config.toml
n_layer = 11
d_model = 448
normalize_top_k = false
norm = "rmsnorm"
optimizer = "soap_variant"
Below are experts of layer 7 (counted from 0) of a mixture-of-experts language model. Rows are named router (the router's row for the expert), up (a neuron's input weights, with its number), down (a neuron's output weights, with its number) and show model dimensions 336-391. Each number is 50 + 15 x the weight over its row's rms, rounded and kept within 0 to 99.
After each expert's rows: "gets" lists some tokens that make up at least twice as much of what it gets as of all text. This comes from a sample of Wikipedia text that the model never trained on. Tokens count by the router's weight.

# expert 41
router:53 39 53 50 69 22 39 66 56 48 51 62 74 58 81 51 42 32 44 49 55 31 53 40 79 48 66 21 42 59 56 62 50 39 61 31 55 45 16 67 35 64 58 28 81 32 64 63 49 53 36 43 69 44 49 44
up0:44 38 40 71 46 68 51 42 62 46 77 50 39 39 37 43 51 68 53 75 55 39 51 45 28 65 58 72 44 79 52 29 38 32 17 38 37 60 62 77 56 71 36 22 56 37 36 55 79 33 37 22 44 58 55 79
down0:51 82 55 29 52 55 51 52 56 70 42 53 67 64 58 61 55 30 62 50 48 50 32 83 56 85 24 64 45 14 71 33 47 19 43 51 19 80 46 51 50 51 40 68 41 64 54 48 26 57 54 66 43 69 48 53
gets: " the", " after", " of", " during", " his", " until"

# expert 72
router:53 43 45 86 52 44 33 89 48 70 64 70 67 47 38 57 41 47 58 41 45 47 46 79 35 42 37 37 46 71 50 41 29 64 54 55 81 50 36 58 63 26 54 49 42 51 53 41 48 31 36 44 73 32 34 63
up0:31 63 53 16 52 43 55 27 83 55 35 44 60 52 61 74 41 14 34 45 60 41 71 57 67 90 24 32 63 30 50 54 49 69 34 47 59 67 46 27 57 38 61 53 37 51 52 30 35 59 54 59 43 62 56 58
down0:34 48 62 30 63 61 47 61 63 38 38 68 82 70 37 36 40 60 43 48 54 42 55 21 78 58 30 31 51 48 48 70 71 33 59 42 47 65 39 40 50 44 35 60 48 54 51 26 32 30 62 61 68 44 50 51
gets: "-", " \"", ":", " as", "=", " of"

# expert 46
router:37 41 36 47 71 53 52 73 60 82 69 49 63 73 52 49 07 45 70 21 43 26 17 75 69 91 49 31 53 41 46 59 47 39 58 27 47 65 26 78 35 58 68 20 82 31 66 39 38 63 34 62 58 34 32 46
up0:27 24 42 31 68 34 33 58 43 40 42 42 43 55 30 41 48 77 61 69 57 47 40 48 63 56 50 34 51 28 63 69 34 35 47 36 49 77 63 59 51 42 82 41 28 37 72 48 36 62 52 40 53 42 40 23
down0:48 45 57 43 63 38 40 49 44 60 49 49 48 51 57 44 45 33 26 71 35 57 56 69 54 41 43 59 45 45 43 45 72 41 69 25 81 32 23 60 76 39 54 51 34 20 23 55 63 46 45 36 32 43 65 62
gets: "==", "\n", "-", "===", " (", " at"

# expert 54
router:12 51 40 42 81 62 54 70 44 59 67 61 58 63 37 69 25 42 52 43 37 23 46 84 41 57 37 66 60 84 39 26 52 59 59 37 48 55 57 57 66 64 60 62 83 07 54 29 35 44 36 60 44 64 79 40
up0:27 21 33 46 47 55 64 46 48 53 40 57 48 60 32 46 39 52 74 47 54 47 73 59 71 16 40 49 35 69 49 59 41 46 56 48 60 38 55 60 38 58 46 31 64 59 58 53 69 44 32 63 59 54 65 43
down0:45 93 51 27 42 60 58 48 42 44 54 49 55 47 40 67 32 42 44 51 58 79 76 59 15 58 40 61 43 77 45 71 54 35 44 48 50 52 56 55 46 76 26 61 63 42 61 61 72 55 45 47 25 43 51 61
gets: " (", " \"", " ", "(", " '", " ["

# expert 19
router:18 39 63 50 41 26 39 58 46 88 46 55 58 56 45 38 29 53 63 68 70 55 18 81 87 56 65 37 16 36 48 51 33 71 63 70 82 48 50 55 52 33 55 51 52 49 37 60 39 47 38 56 52 41 42 53
up0:69 65 59 28 57 73 63 53 43 45 41 39 56 60 31 34 55 56 49 88 29 52 62 71 70 43 66 46 40 24 59 53 57 73 48 44 76 76 30 46 90 40 40 54 45 43 51 54 64 46 54 35 49 50 83 67
down0:74 53 58 50 66 45 51 52 24 70 54 50 56 28 41 57 73 35 65 50 42 64 63 29 47 18 84 55 48 76 70 48 46 36 53 27 30 47 55 51 35 30 62 56 39 63 51 37 58 16 23 68 67 60 76 51
gets: " the", " The", "The", "the", " new", " original"

# expert 65
router:56 62 25 46 65 36 32 51 45 56 49 39 52 65 39 62 45 53 69 43 53 57 44 62 63 58 29 56 34 50 32 60 39 58 25 37 63 41 42 62 74 33 62 16 67 32 54 69 30 63 43 42 53 61 60 59
up0:59 46 64 77 53 67 49 52 45 69 61 27 69 56 49 50 77 31 48 63 44 44 49 49 65 17 60 40 48 52 26 73 59 52 55 33 43 16 51 58 65 50 33 39 61 58 29 57 55 44 27 45 37 39 45 46
down0:67 66 29 61 58 49 54 52 48 37 47 39 49 37 47 63 63 61 42 39 52 49 61 58 73 56 37 33 43 43 32 47 87 35 52 31 37 17 59 41 58 62 52 88 69 52 66 68 58 40 39 73 33 50 65 29
gets: " two", " of", " other", " all", " three", " many"

# expert 51
router:41 75 40 45 60 28 47 58 64 65 37 50 45 70 60 39 38 68 56 45 36 40 66 79 59 46 55 33 39 67 39 61 56 68 50 44 70 48 32 93 62 10 58 39 69 32 61 40 53 41 40 55 84 30 76 49
up0:54 59 30 43 39 38 74 65 38 31 69 53 46 55 62 69 30 51 44 69 31 29 74 54 42 36 76 66 34 65 60 49 60 52 20 48 32 65 69 34 75 40 47 31 70 44 46 45 14 81 56 26 63 54 67 58
down0:29 38 51 44 56 67 34 54 38 40 74 48 82 44 75 28 44 79 64 50 39 57 30 58 41 71 70 70 66 68 57 55 75 82 23 37 36 39 64 62 34 53 50 46 45 80 24 44 86 53 59 68 65 38 36 29
gets: " of", " at", " University", " and", " from", " a"

# expert 70
router:33 49 43 67 65 62 26 57 45 63 64 43 58 61 51 50 26 49 41 51 26 53 27 69 65 55 54 55 50 52 56 66 59 46 49 57 73 39 48 77 77 39 57 56 62 59 48 19 26 46 51 39 27 52 48 49
up0:67 51 48 60 23 20 37 55 43 53 81 36 25 52 37 67 48 73 66 34 22 41 51 61 52 64 54 71 59 45 56 84 72 61 76 51 36 25 61 54 57 43 49 50 72 45 60 51 41 38 62 76 42 82 71 70
down0:59 32 58 34 34 42 44 58 37 65 47 42 59 69 45 63 57 75 49 57 52 63 70 51 35 68 37 60 28 59 60 33 19 38 64 55 48 71 26 48 45 48 62 46 16 44 35 55 76 61 34 60 45 54 70 39
gets: ",", " |", " (", ";", " –", "),"

# expert 34
router:13 30 40 57 45 64 44 51 49 59 27 28 42 54 64 58 42 33 57 72 42 32 36 55 71 66 33 45 28 92 56 55 51 43 23 78 54 42 42 51 37 46 66 40 65 48 47 40 44 21 42 49 44 37 61 60
up0:53 51 66 62 52 34 70 41 48 55 61 80 50 51 63 57 62 55 53 37 70 74 74 43 54 45 61 71 72 53 61 90 46 53 50 55 75 49 31 67 41 22 32 61 57 70 73 41 76 42 62 59 57 46 55 57
down0:48 38 59 65 42 57 46 75 21 69 53 58 45 57 39 25 61 48 81 68 63 40 55 41 48 40 65 58 43 31 61 62 65 46 46 66 53 58 42 57 39 68 47 73 38 57 24 72 59 59 25 44 56 60 34 60
gets: "\n", "|", "-", "==", " The", " \""

# expert 26
router:28 25 44 50 54 33 51 71 68 65 43 56 42 62 34 43 27 60 35 50 39 74 40 59 45 55 36 37 37 42 53 37 31 56 57 69 47 54 37 52 55 72 48 57 77 35 64 37 34 45 34 62 46 44 57 49
up0:19 59 40 15 54 40 64 78 47 49 63 47 54 57 80 32 63 34 53 43 55 50 31 40 39 53 15 43 44 42 30 54 61 60 35 75 18 49 51 64 37 39 45 56 51 51 61 27 32 23 44 62 57 86 39 41
down0:51 38 41 51 36 53 51 46 65 53 27 22 44 15 61 55 24 69 43 56 51 54 77 49 68 43 51 38 75 47 67 23 50 36 32 60 11 61 77 75 35 53 56 43 41 55 61 32 38 58 47 49 58 43 46 70
gets: " a", " an", " ", " Total", " A", " no"

# expert 79
router:46 33 32 50 48 29 66 84 73 62 53 56 49 74 57 40 16 63 51 51 33 40 25 95 66 68 59 58 33 46 61 51 56 35 72 62 60 49 43 65 35 49 66 33 58 15 35 27 46 50 57 38 66 49 81 46
up0:34 28 27 64 50 44 45 43 45 73 75 56 47 79 33 48 46 45 63 23 63 23 48 47 31 64 37 35 43 56 35 72 51 46 44 52 42 48 76 78 45 69 48 41 56 40 60 39 36 61 29 28 21 60 43 39
down0:40 18 74 59 78 20 39 40 55 45 16 25 36 64 51 57 61 60 66 56 86 31 41 30 30 46 63 72 70 27 65 28 37 59 63 46 48 52 54 49 53 61 50 57 47 68 62 65 37 45 49 43 72 52 33 46
gets: "\n", ".", "==", " ==", "===", " ==="

# expert 44
router:38 26 45 41 40 42 57 50 19 61 46 88 34 63 41 64 35 56 49 37 35 34 42 66 63 58 50 50 35 41 46 50 40 40 62 43 65 21 60 50 78 44 59 52 59 48 53 55 55 30 38 73 37 55 38 51
up0:40 30 44 41 35 60 51 56 44 35 62 38 31 47 68 62 53 66 63 49 58 51 54 41 47 41 46 55 47 50 46 62 52 66 60 45 40 48 42 29 59 28 61 75 38 51 64 76 84 42 40 48 49 64 45 37
down0:57 73 73 51 47 50 61 56 50 48 41 78 73 44 58 29 47 64 31 48 31 60 43 64 44 47 63 64 44 52 86 50 29 48 53 58 73 58 59 48 60 42 66 47 40 78 38 36 65 57 37 45 30 45 70 29
gets: "\n", " |", "|", "---|---|---|---|", "|---|", ";"

# expert 20
router:24 18 24 58 63 60 42 54 62 87 63 27 65 56 54 55 49 42 76 37 51 43 54 69 83 95 70 50 33 52 43 35 51 64 46 56 56 52 44 50 41 52 69 47 49 36 46 61 21 39 44 35 50 70 41 44
up0:47 49 53 63 45 81 59 56 59 67 51 54 86 52 66 30 41 47 38 54 68 42 42 30 73 39 54 54 34 42 41 32 62 57 28 34 70 68 39 40 74 63 57 47 65 39 50 36 52 53 43 42 32 71 34 55
down0:54 79 55 69 70 56 22 37 70 54 64 46 71 75 30 53 46 44 53 37 59 38 45 52 56 54 39 44 51 42 55 55 55 68 49 25 70 48 65 33 65 62 36 37 43 74 50 51 68 65 41 32 42 67 85 62
gets: " in", " 1", " ", " 2", " 3", " 4"

# expert 69
router:50 36 43 61 50 38 46 66 46 55 52 28 59 51 18 22 42 32 51 62 45 22 51 77 75 39 40 50 33 68 47 39 52 44 47 69 52 48 62 31 71 49 44 48 51 50 17 27 55 48 32 68 47 55 39 45
up0:68 51 36 48 50 69 73 59 51 55 35 46 37 50 53 48 40 74 34 34 38 38 32 58 43 47 36 38 67 54 44 39 79 64 71 71 44 59 53 43 48 42 74 44 73 47 38 54 75 78 70 93 30 19 72 71
down0:31 38 57 34 70 87 46 41 51 55 60 78 58 39 30 70 51 57 51 49 40 71 51 54 56 34 44 77 24 47 50 43 53 74 61 39 42 73 35 69 66 40 39 40 59 73 41 32 62 54 31 65 43 65 44 29
gets: ",", ")", " (", " =", " League", " Cup"

# expert 3
router:32 61 25 53 57 31 37 94 42 33 56 56 37 53 34 43 18 66 55 49 32 47 29 45 80 77 59 39 46 57 37 72 42 27 56 68 53 60 28 51 29 30 53 37 78 30 60 32 34 36 40 52 44 28 55 79
up0:82 58 89 80 45 30 62 71 23 25 48 51 50 99 41 82 23 60 48 76 38 33 44 79 40 15 42 30 66 32 43 58 62 57 65 43 89 70 72 42 44 45 78 52 61 51 55 63 85 69 68 48 70 34 52 62
down0:43 72 70 52 44 41 29 46 59 55 59 39 78 68 69 57 38 14 74 42 27 29 40 66 46 54 39 23 61 53 38 74 58 46 57 63 52 54 51 60 49 81 71 36 45 46 79 35 52 70 41 60 53 49 48 60
gets: " and", " of", "al", "ing", " social", " or"

# expert 45
router:42 55 62 56 78 57 37 82 36 97 58 31 54 54 55 58 39 48 70 24 36 29 47 63 67 65 33 51 39 42 32 43 50 55 57 51 49 50 35 80 56 60 65 26 52 23 40 74 47 24 62 30 77 45 66 47
up0:53 30 42 72 28 26 47 58 69 51 41 35 42 24 40 79 65 57 50 37 84 62 59 50 52 61 52 73 19 38 41 49 38 87 43 36 53 62 61 58 29 47 37 50 58 34 61 77 42 44 51 43 58 30 87 33
down0:44 55 59 63 41 65 59 50 60 48 35 77 71 51 69 45 67 58 43 70 57 46 29 61 54 52 69 76 63 40 47 32 23 32 42 40 65 43 42 57 50 39 56 53 62 46 67 48 41 69 07 33 56 37 43 48
gets: " in", " as", " of", " for", " to", " by"

# expert 78
router:25 54 35 64 51 30 50 83 60 63 62 64 65 44 51 78 49 36 39 71 54 14 44 62 54 83 53 59 27 60 53 37 55 54 44 53 56 52 64 52 43 52 52 65 47 39 32 55 45 27 41 47 67 37 87 50
up0:67 61 34 62 76 53 61 53 71 41 43 66 61 36 54 52 57 73 60 56 45 17 31 69 64 61 73 29 68 56 24 61 68 59 87 45 17 31 15 23 38 36 51 39 78 58 37 32 62 63 63 36 65 59 62 30
down0:66 33 40 74 39 62 33 46 58 55 52 36 58 53 47 25 13 43 57 24 61 44 60 54 58 58 47 43 28 60 48 46 58 56 73 36 30 53 62 49 64 28 24 34 54 31 44 45 79 63 51 57 40 61 66 25
gets: ",", " season", " year", " century", " years", " 2014"